Experts of a small language model: 10 layers, 32 experts in each of 9 layers.
Below are experts of layer 5 (counted from 0) of a mixture-of-experts language model. Rows are named router (the router's row for the expert), up (a neuron's input weights, with its number), down (a neuron's output weights, with its number) and show model dimensions 0-159. Each number is 50 + 12 x the weight over its row's rms, rounded and kept within 0 to 99.
Before each expert's rows: a language model's description of what the expert responds to. This comes from a sample of Wikipedia text that the model never trained on.

# expert 5
What it handles: Opening and middle digits of years in dates, lists and tables, such as the 2 and 0 of 2012, plus month names before years.
router:40 50 56 63 53 46 56 57 27 74 45 37 64 40 70 52 48 44 40 59 55 37 45 62 57 46 47 34 45 38 36 60 53 39 45 39 59 50 63 53 54 56 31 59 35 71 40 13 46 40 77 54 50 53 31 38 39 48 48 47 63 63 55 30 43 53 55 64 38 64 57 69 52 61 48 46 46 40 47 47 56 68 46 43 37 52 48 42 40 59 51 37 35 62 37 67 78 42 58 42 30 44 49 68 42 58 71 68 46 57 70 60 61 45 46 53 44 48 60 44 72 73 53 28 53 42 45 46 55 69 27 45 59 43 71 62 66 45 34 46 39 46 65 48 46 56 46 56 62 59 61 51 48 59 51 64 66 32 53 80
up1:59 48 45 75 54 70 28 56 40 43 37 46 66 64 60 62 46 32 56 54 25 63 59 69 86 61 60 52 73 42 46 57 47 51 61 42 63 63 48 33 65 34 61 50 46 54 48 24 41 46 34 45 61 51 34 59 35 37 64 47 46 67 53 50 47 41 54 46 57 67 62 39 55 56 35 39 51 58 30 51 51 48 72 37 52 50 65 63 53 19 57 28 43 50 62 36 41 49 42 59 37 51 59 49 48 48 35 61 46 47 51 54 65 62 59 46 33 38 26 50 44 50 61 72 50 51 25 46 59 52 58 43 59 59 51 57 44 46 47 62 43 51 33 60 23 53 49 48 60 26 22 38 54 46 40 84 14 52 46 41
down1:62 57 49 63 63 74 50 48 55 43 60 55 52 34 51 46 47 73 46 47 54 54 67 60 63 31 55 42 57 39 51 72 49 53 39 49 53 64 58 53 56 44 52 46 44 55 36 52 47 29 68 52 62 48 38 64 53 47 46 52 68 56 67 52 64 68 55 55 35 55 64 51 65 42 56 54 46 40 34 60 56 50 24 32 42 64 50 46 43 48 65 45 53 40 42 46 72 54 38 49 54 45 57 46 39 72 84 72 40 52 66 48 53 50 70 50 22 42 67 53 48 85 51 60 50 44 37 46 49 41 53 39 63 50 65 46 61 34 56 70 74 56 52 46 40 61 44 57 47 45 56 65 35 54 53 68 43 38 56 53

# expert 24
What it handles: Middle syllables of non-English surnames and place names, often with diacritics, such as Hoefn-ag-el, Ch-on-buri, Dąbr-ów-ki.
router:73 41 28 49 66 64 33 78 67 34 22 47 46 37 64 33 44 41 61 75 60 65 33 37 46 29 35 55 45 50 52 39 48 56 66 58 51 39 63 33 45 34 42 51 64 57 49 23 57 49 36 52 43 51 29 49 64 17 74 22 46 55 30 50 55 54 47 49 55 56 52 78 34 46 50 57 74 44 39 12 49 65 80 50 51 59 52 43 42 45 60 69 58 40 60 45 45 63 65 62 62 56 56 57 48 38 34 51 51 53 62 47 47 52 60 57 61 32 39 64 62 61 49 37 30 57 43 51 58 46 38 55 55 54 48 55 63 37 51 67 52 45 37 47 56 24 60 24 37 20 47 52 76 49 46 45 55 42 57 50
up1:37 51 31 30 46 40 65 37 48 36 49 56 31 69 46 49 48 31 34 49 58 61 39 57 54 48 33 48 60 29 40 27 39 53 58 60 51 55 48 55 71 54 62 38 49 41 51 68 65 40 30 36 53 65 37 56 26 60 62 56 59 44 39 60 54 43 34 51 55 62 65 66 63 41 54 49 42 43 41 55 48 57 36 48 47 51 50 25 50 63 38 53 70 25 50 28 50 40 62 47 44 44 46 45 53 79 58 68 20 36 47 52 56 31 48 39 27 56 26 48 49 64 45 67 26 44 42 50 60 52 49 42 55 52 33 56 30 38 51 40 33 29 50 50 53 60 56 66 72 52 46 50 57 61 22 66 54 70 46 56
down1:58 57 52 45 52 55 54 44 56 27 63 33 49 40 66 63 46 32 42 46 70 62 35 24 52 43 27 68 59 45 34 39 66 62 54 59 43 75 60 37 70 35 46 44 51 43 64 53 55 27 43 41 59 45 53 50 45 41 30 27 57 41 45 50 38 65 48 42 28 53 49 60 30 59 56 44 55 38 47 56 59 55 52 40 73 39 42 61 33 48 46 71 50 72 57 44 43 55 43 42 67 54 54 19 37 54 53 40 47 48 42 57 49 33 34 57 61 31 52 81 62 58 35 31 35 42 72 52 47 27 47 28 53 50 56 49 52 34 66 45 60 50 60 46 51 47 66 25 65 31 30 47 57 50 45 69 42 55 36 76

# expert 1
What it handles: Nouns and noun suffixes naming works, fields and concepts, often in book or article titles and citations, such as novel, -ology, -ation, book.
router:74 40 48 25 35 52 41 69 39 58 74 40 55 58 55 65 51 63 55 59 31 43 42 66 58 53 65 60 77 49 61 59 32 53 46 16 65 49 50 20 59 25 48 46 42 43 45 57 36 66 46 52 45 43 30 31 65 52 48 66 43 58 55 40 58 49 38 52 45 79 58 37 58 50 59 57 68 53 38 56 47 36 50 49 42 40 61 49 46 31 38 49 42 36 43 53 49 32 51 55 69 57 48 56 60 64 41 55 61 58 61 49 55 41 51 37 56 47 53 59 50 67 65 29 63 62 53 35 63 60 46 70 39 56 47 52 50 52 43 48 43 63 31 55 30 65 57 58 36 67 59 62 41 48 63 53 64 41 32 51
up1:53 47 37 77 34 48 58 44 45 48 41 56 61 50 59 56 62 47 53 41 65 47 87 48 64 48 50 66 41 58 29 56 36 51 75 33 23 72 27 63 48 61 33 63 42 60 54 32 71 46 44 42 61 59 24 70 54 56 48 31 58 65 55 52 49 34 45 51 48 72 30 36 42 48 62 31 58 63 59 61 52 73 64 56 45 59 47 56 23 48 54 36 52 39 47 41 45 62 59 37 54 58 52 46 39 37 55 55 49 59 40 45 40 60 28 70 48 56 61 43 58 54 74 66 32 57 41 70 28 35 44 56 59 59 71 54 71 46 58 57 50 56 54 70 34 44 54 35 48 60 58 70 43 22 32 57 55 63 67 50
down1:39 43 41 48 39 37 58 51 60 32 36 47 56 44 50 60 59 50 69 53 48 37 74 59 56 63 38 48 67 75 42 63 28 50 74 47 61 56 54 25 33 46 35 47 67 38 46 42 44 27 68 64 49 69 57 70 48 49 61 54 65 48 51 66 47 51 60 40 40 22 37 46 52 63 49 54 55 39 52 56 52 54 40 29 59 38 42 47 49 59 55 34 67 63 29 59 32 53 60 31 62 43 36 58 46 49 57 52 42 54 50 61 57 60 69 39 43 63 71 66 45 49 63 51 35 43 62 13 28 39 43 67 47 67 58 58 72 50 46 23 26 35 60 38 57 48 51 49 36 50 47 32 55 49 50 56 45 58 53 50

# expert 14
What it handles: Line breaks and leading pipes or dashes that begin new table rows and infobox list items, and table header separators like |---|.
router:40 62 34 64 33 53 78 24 40 63 59 62 48 40 31 75 61 44 66 45 47 55 51 74 44 61 59 62 51 40 48 66 37 81 41 38 41 28 31 70 38 34 52 53 74 48 48 50 52 54 75 63 38 72 65 69 53 55 61 56 64 37 48 65 34 50 66 58 48 43 38 32 51 33 62 36 48 47 47 27 52 38 56 56 30 50 39 58 51 58 10 37 54 44 52 51 56 59 81 33 51 52 54 60 64 57 48 50 52 51 38 48 59 53 69 46 47 48 54 68 48 62 24 69 50 67 44 40 38 58 50 47 67 38 49 51 60 29 67 36 53 54 51 51 41 54 39 77 47 51 44 46 36 60 48 52 60 52 53 46
up0:51 55 43 83 49 63 49 51 48 34 38 60 47 41 70 64 67 41 61 55 64 34 51 63 74 65 43 55 43 43 56 41 46 46 63 44 41 52 68 42 40 62 48 54 47 62 59 44 62 46 49 46 50 26 48 46 36 71 65 65 54 35 53 53 54 24 41 50 48 61 46 34 52 42 73 45 45 58 55 51 64 61 51 50 31 52 58 51 60 46 35 57 73 36 51 24 45 58 42 62 53 56 60 35 42 52 61 58 49 25 44 54 32 55 47 52 48 63 44 47 48 33 53 56 29 58 55 52 56 46 47 55 56 43 75 29 68 68 51 68 70 56 40 58 49 42 46 49 51 57 61 60 65 44 41 39 62 85 55 47
down0:37 45 50 71 41 42 29 30 61 48 30 40 50 56 36 30 59 51 27 26 61 55 58 52 43 48 61 50 43 67 56 39 57 47 60 46 68 46 46 36 38 81 15 46 45 44 41 38 72 69 35 48 37 48 49 36 35 66 31 41 70 35 36 64 49 46 46 26 26 41 42 48 44 52 36 38 51 49 39 53 48 46 45 57 53 49 34 29 41 64 33 22 51 62 38 61 64 46 46 28 40 72 40 55 57 35 31 40 52 45 76 34 50 39 60 48 40 59 60 42 71 66 55 51 60 58 50 48 42 63 52 58 47 52 47 61 55 47 59 41 58 51 65 35 48 56 51 72 28 49 62 47 29 58 53 53 56 49 55 62

# expert 0
What it handles: Given names and first name pieces starting a person's name in lists, tables and credits, such as David, William, Lee, Kath.
router:68 40 55 51 56 38 53 58 50 58 59 38 54 36 50 66 42 47 27 62 51 55 59 65 41 56 55 52 30 60 53 42 48 48 49 63 56 56 61 61 46 69 44 54 36 64 77 51 49 60 50 44 40 69 42 28 49 47 58 71 50 45 53 53 69 37 60 62 56 39 64 39 40 33 75 72 59 32 30 55 74 35 69 51 50 52 32 65 60 41 77 76 55 36 50 43 45 61 47 68 46 55 47 65 39 36 37 39 73 41 51 54 29 51 58 32 64 40 45 59 41 66 68 62 39 52 50 63 30 45 62 44 75 52 61 45 57 27 60 61 67 39 44 55 28 23 45 61 38 51 48 62 49 48 64 45 38 61 54 38
up0:53 46 36 73 49 60 62 61 46 38 51 66 32 58 45 64 56 28 58 53 55 68 38 57 66 42 33 55 72 31 56 46 27 33 49 35 49 64 46 58 54 43 38 40 41 52 55 34 68 53 36 58 55 49 48 42 43 44 35 66 50 47 42 27 56 75 46 32 39 66 48 68 47 26 50 61 62 56 44 36 49 74 70 38 46 57 47 28 58 47 44 45 54 57 38 48 35 60 54 47 41 54 35 61 36 51 44 55 56 60 70 25 65 51 39 60 26 32 68 37 66 55 47 35 48 58 55 38 54 43 49 52 46 42 49 56 51 53 55 41 57 42 49 54 55 66 49 39 59 58 65 50 54 67 53 66 60 75 43 63
down0:39 56 45 61 38 37 57 45 51 29 66 46 28 55 43 53 36 41 36 62 56 62 53 29 56 63 24 58 66 71 35 34 48 56 54 46 41 45 41 48 52 52 37 53 65 40 84 27 69 58 37 45 48 57 61 53 58 34 45 47 45 62 63 38 52 45 22 48 58 56 24 51 42 33 37 69 72 64 58 46 63 68 37 29 53 59 39 58 42 61 64 33 59 61 43 46 32 57 47 49 56 45 51 68 37 45 40 59 61 60 59 56 50 72 46 55 65 40 64 43 69 23 57 43 36 51 59 44 30 40 50 65 24 46 61 40 55 55 52 40 52 47 44 45 81 52 38 26 68 46 45 39 59 59 39 57 49 75 48 47

# expert 8
What it handles: Sentence-final periods and the line breaks after them, along with section heading markers (==, ===) and sentence-opening However in narrative biographies.
router:38 43 61 71 33 49 51 37 56 75 46 45 43 51 54 46 43 45 59 38 34 46 25 46 69 53 45 43 59 44 51 57 67 44 67 58 39 39 50 54 58 55 62 79 64 23 33 56 59 69 62 56 53 52 48 54 68 61 36 38 65 51 54 36 47 64 48 71 50 51 48 33 62 32 48 56 54 59 46 56 55 47 38 49 34 42 62 64 17 55 55 38 38 53 46 46 87 48 31 46 59 70 33 54 61 44 36 68 55 47 37 51 53 39 55 40 43 45 29 37 56 70 47 63 55 60 67 47 34 59 61 44 40 56 63 41 70 60 61 39 39 59 58 51 55 42 60 40 69 47 71 59 43 64 56 31 50 42 70 47
up0:41 49 45 62 54 45 46 56 29 43 38 50 56 42 63 57 42 54 23 37 56 50 53 68 39 38 43 63 53 40 43 49 52 55 68 57 22 59 28 57 49 33 58 44 46 56 81 50 55 52 60 41 56 69 41 34 35 49 48 50 62 45 42 52 28 69 19 39 43 34 51 54 65 56 51 67 50 61 66 52 71 58 43 49 35 48 32 29 66 44 78 60 56 50 47 56 27 42 64 67 65 52 53 40 41 53 70 60 52 59 39 48 33 35 54 63 47 38 79 58 47 43 55 66 36 44 52 50 50 51 53 63 37 65 51 73 56 47 56 43 42 25 79 40 26 56 36 52 50 51 48 49 50 35 40 38 29 25 41 30
down0:50 53 36 59 25 34 52 50 40 54 38 39 28 54 34 59 54 45 67 59 61 49 60 45 59 38 43 34 55 33 63 52 66 49 41 50 36 60 54 58 49 53 48 60 42 68 44 53 49 53 53 60 61 66 54 53 41 49 58 37 62 39 67 42 47 79 69 46 52 56 52 55 49 75 53 59 22 51 58 51 44 37 62 38 42 63 42 57 45 57 48 39 60 44 51 67 43 48 54 56 61 49 46 35 56 71 47 41 36 51 57 36 45 52 65 45 59 56 30 38 64 51 68 60 39 37 43 47 50 40 56 39 50 62 66 39 46 63 68 61 44 90 51 50 57 62 54 49 60 43 36 40 63 59 44 64 54 41 54 44

# expert 18
What it handles: Opening consonant clusters and pieces of ordinary English words, often adjectives in quoted or descriptive text, such as sh-arper, sl-ept, bl-, fl-.
router:56 44 67 36 53 53 56 70 60 42 36 70 60 71 48 37 41 37 52 35 23 39 54 62 71 24 70 74 77 43 63 61 48 46 43 45 43 41 36 54 47 47 51 38 36 35 64 64 50 39 38 46 52 42 58 60 43 47 40 49 62 45 59 46 72 73 39 36 47 43 14 25 49 36 67 71 46 56 48 44 48 51 42 26 37 41 63 40 70 40 42 47 56 70 53 46 56 65 53 60 55 39 66 50 64 52 39 62 68 31 32 38 55 43 49 54 61 32 16 52 58 54 41 42 65 59 37 48 50 50 32 56 37 40 30 51 36 54 50 52 44 46 33 58 46 48 42 35 63 56 48 52 49 58 34 44 44 48 50 50
up1:54 54 50 56 50 44 74 51 49 60 69 68 51 60 67 52 38 51 36 40 49 64 45 70 41 65 52 56 64 55 42 52 49 42 60 35 59 51 76 65 37 36 57 46 50 41 48 52 47 57 33 21 41 42 47 50 54 78 39 66 20 37 62 61 65 44 52 34 63 54 48 36 37 42 41 61 45 46 31 37 41 51 46 27 35 49 66 63 45 40 44 51 48 40 43 47 70 66 42 26 46 62 49 58 55 57 44 47 33 50 43 40 49 50 24 65 39 43 46 53 58 57 42 47 45 66 69 42 78 39 39 28 45 37 43 36 51 57 41 54 35 44 51 65 47 53 38 61 51 43 63 49 50 38 30 69 48 52 46 52
down1:49 55 44 37 49 50 38 56 70 46 52 49 53 32 74 40 44 27 41 41 66 55 53 83 38 63 46 73 64 50 51 54 70 46 54 27 40 45 42 56 54 70 37 62 38 53 58 58 55 54 66 44 62 55 51 68 62 47 42 34 49 61 51 53 47 55 69 58 48 20 62 28 59 51 46 64 36 54 42 52 20 53 32 58 41 65 43 31 42 41 54 54 35 55 55 54 38 32 42 52 37 49 53 56 49 50 32 71 39 60 64 31 72 34 58 31 58 71 48 45 41 68 76 59 52 30 49 53 64 48 65 49 56 77 57 48 50 48 75 42 45 52 75 34 54 44 42 66 43 59 56 49 53 50 47 54 37 50 51 53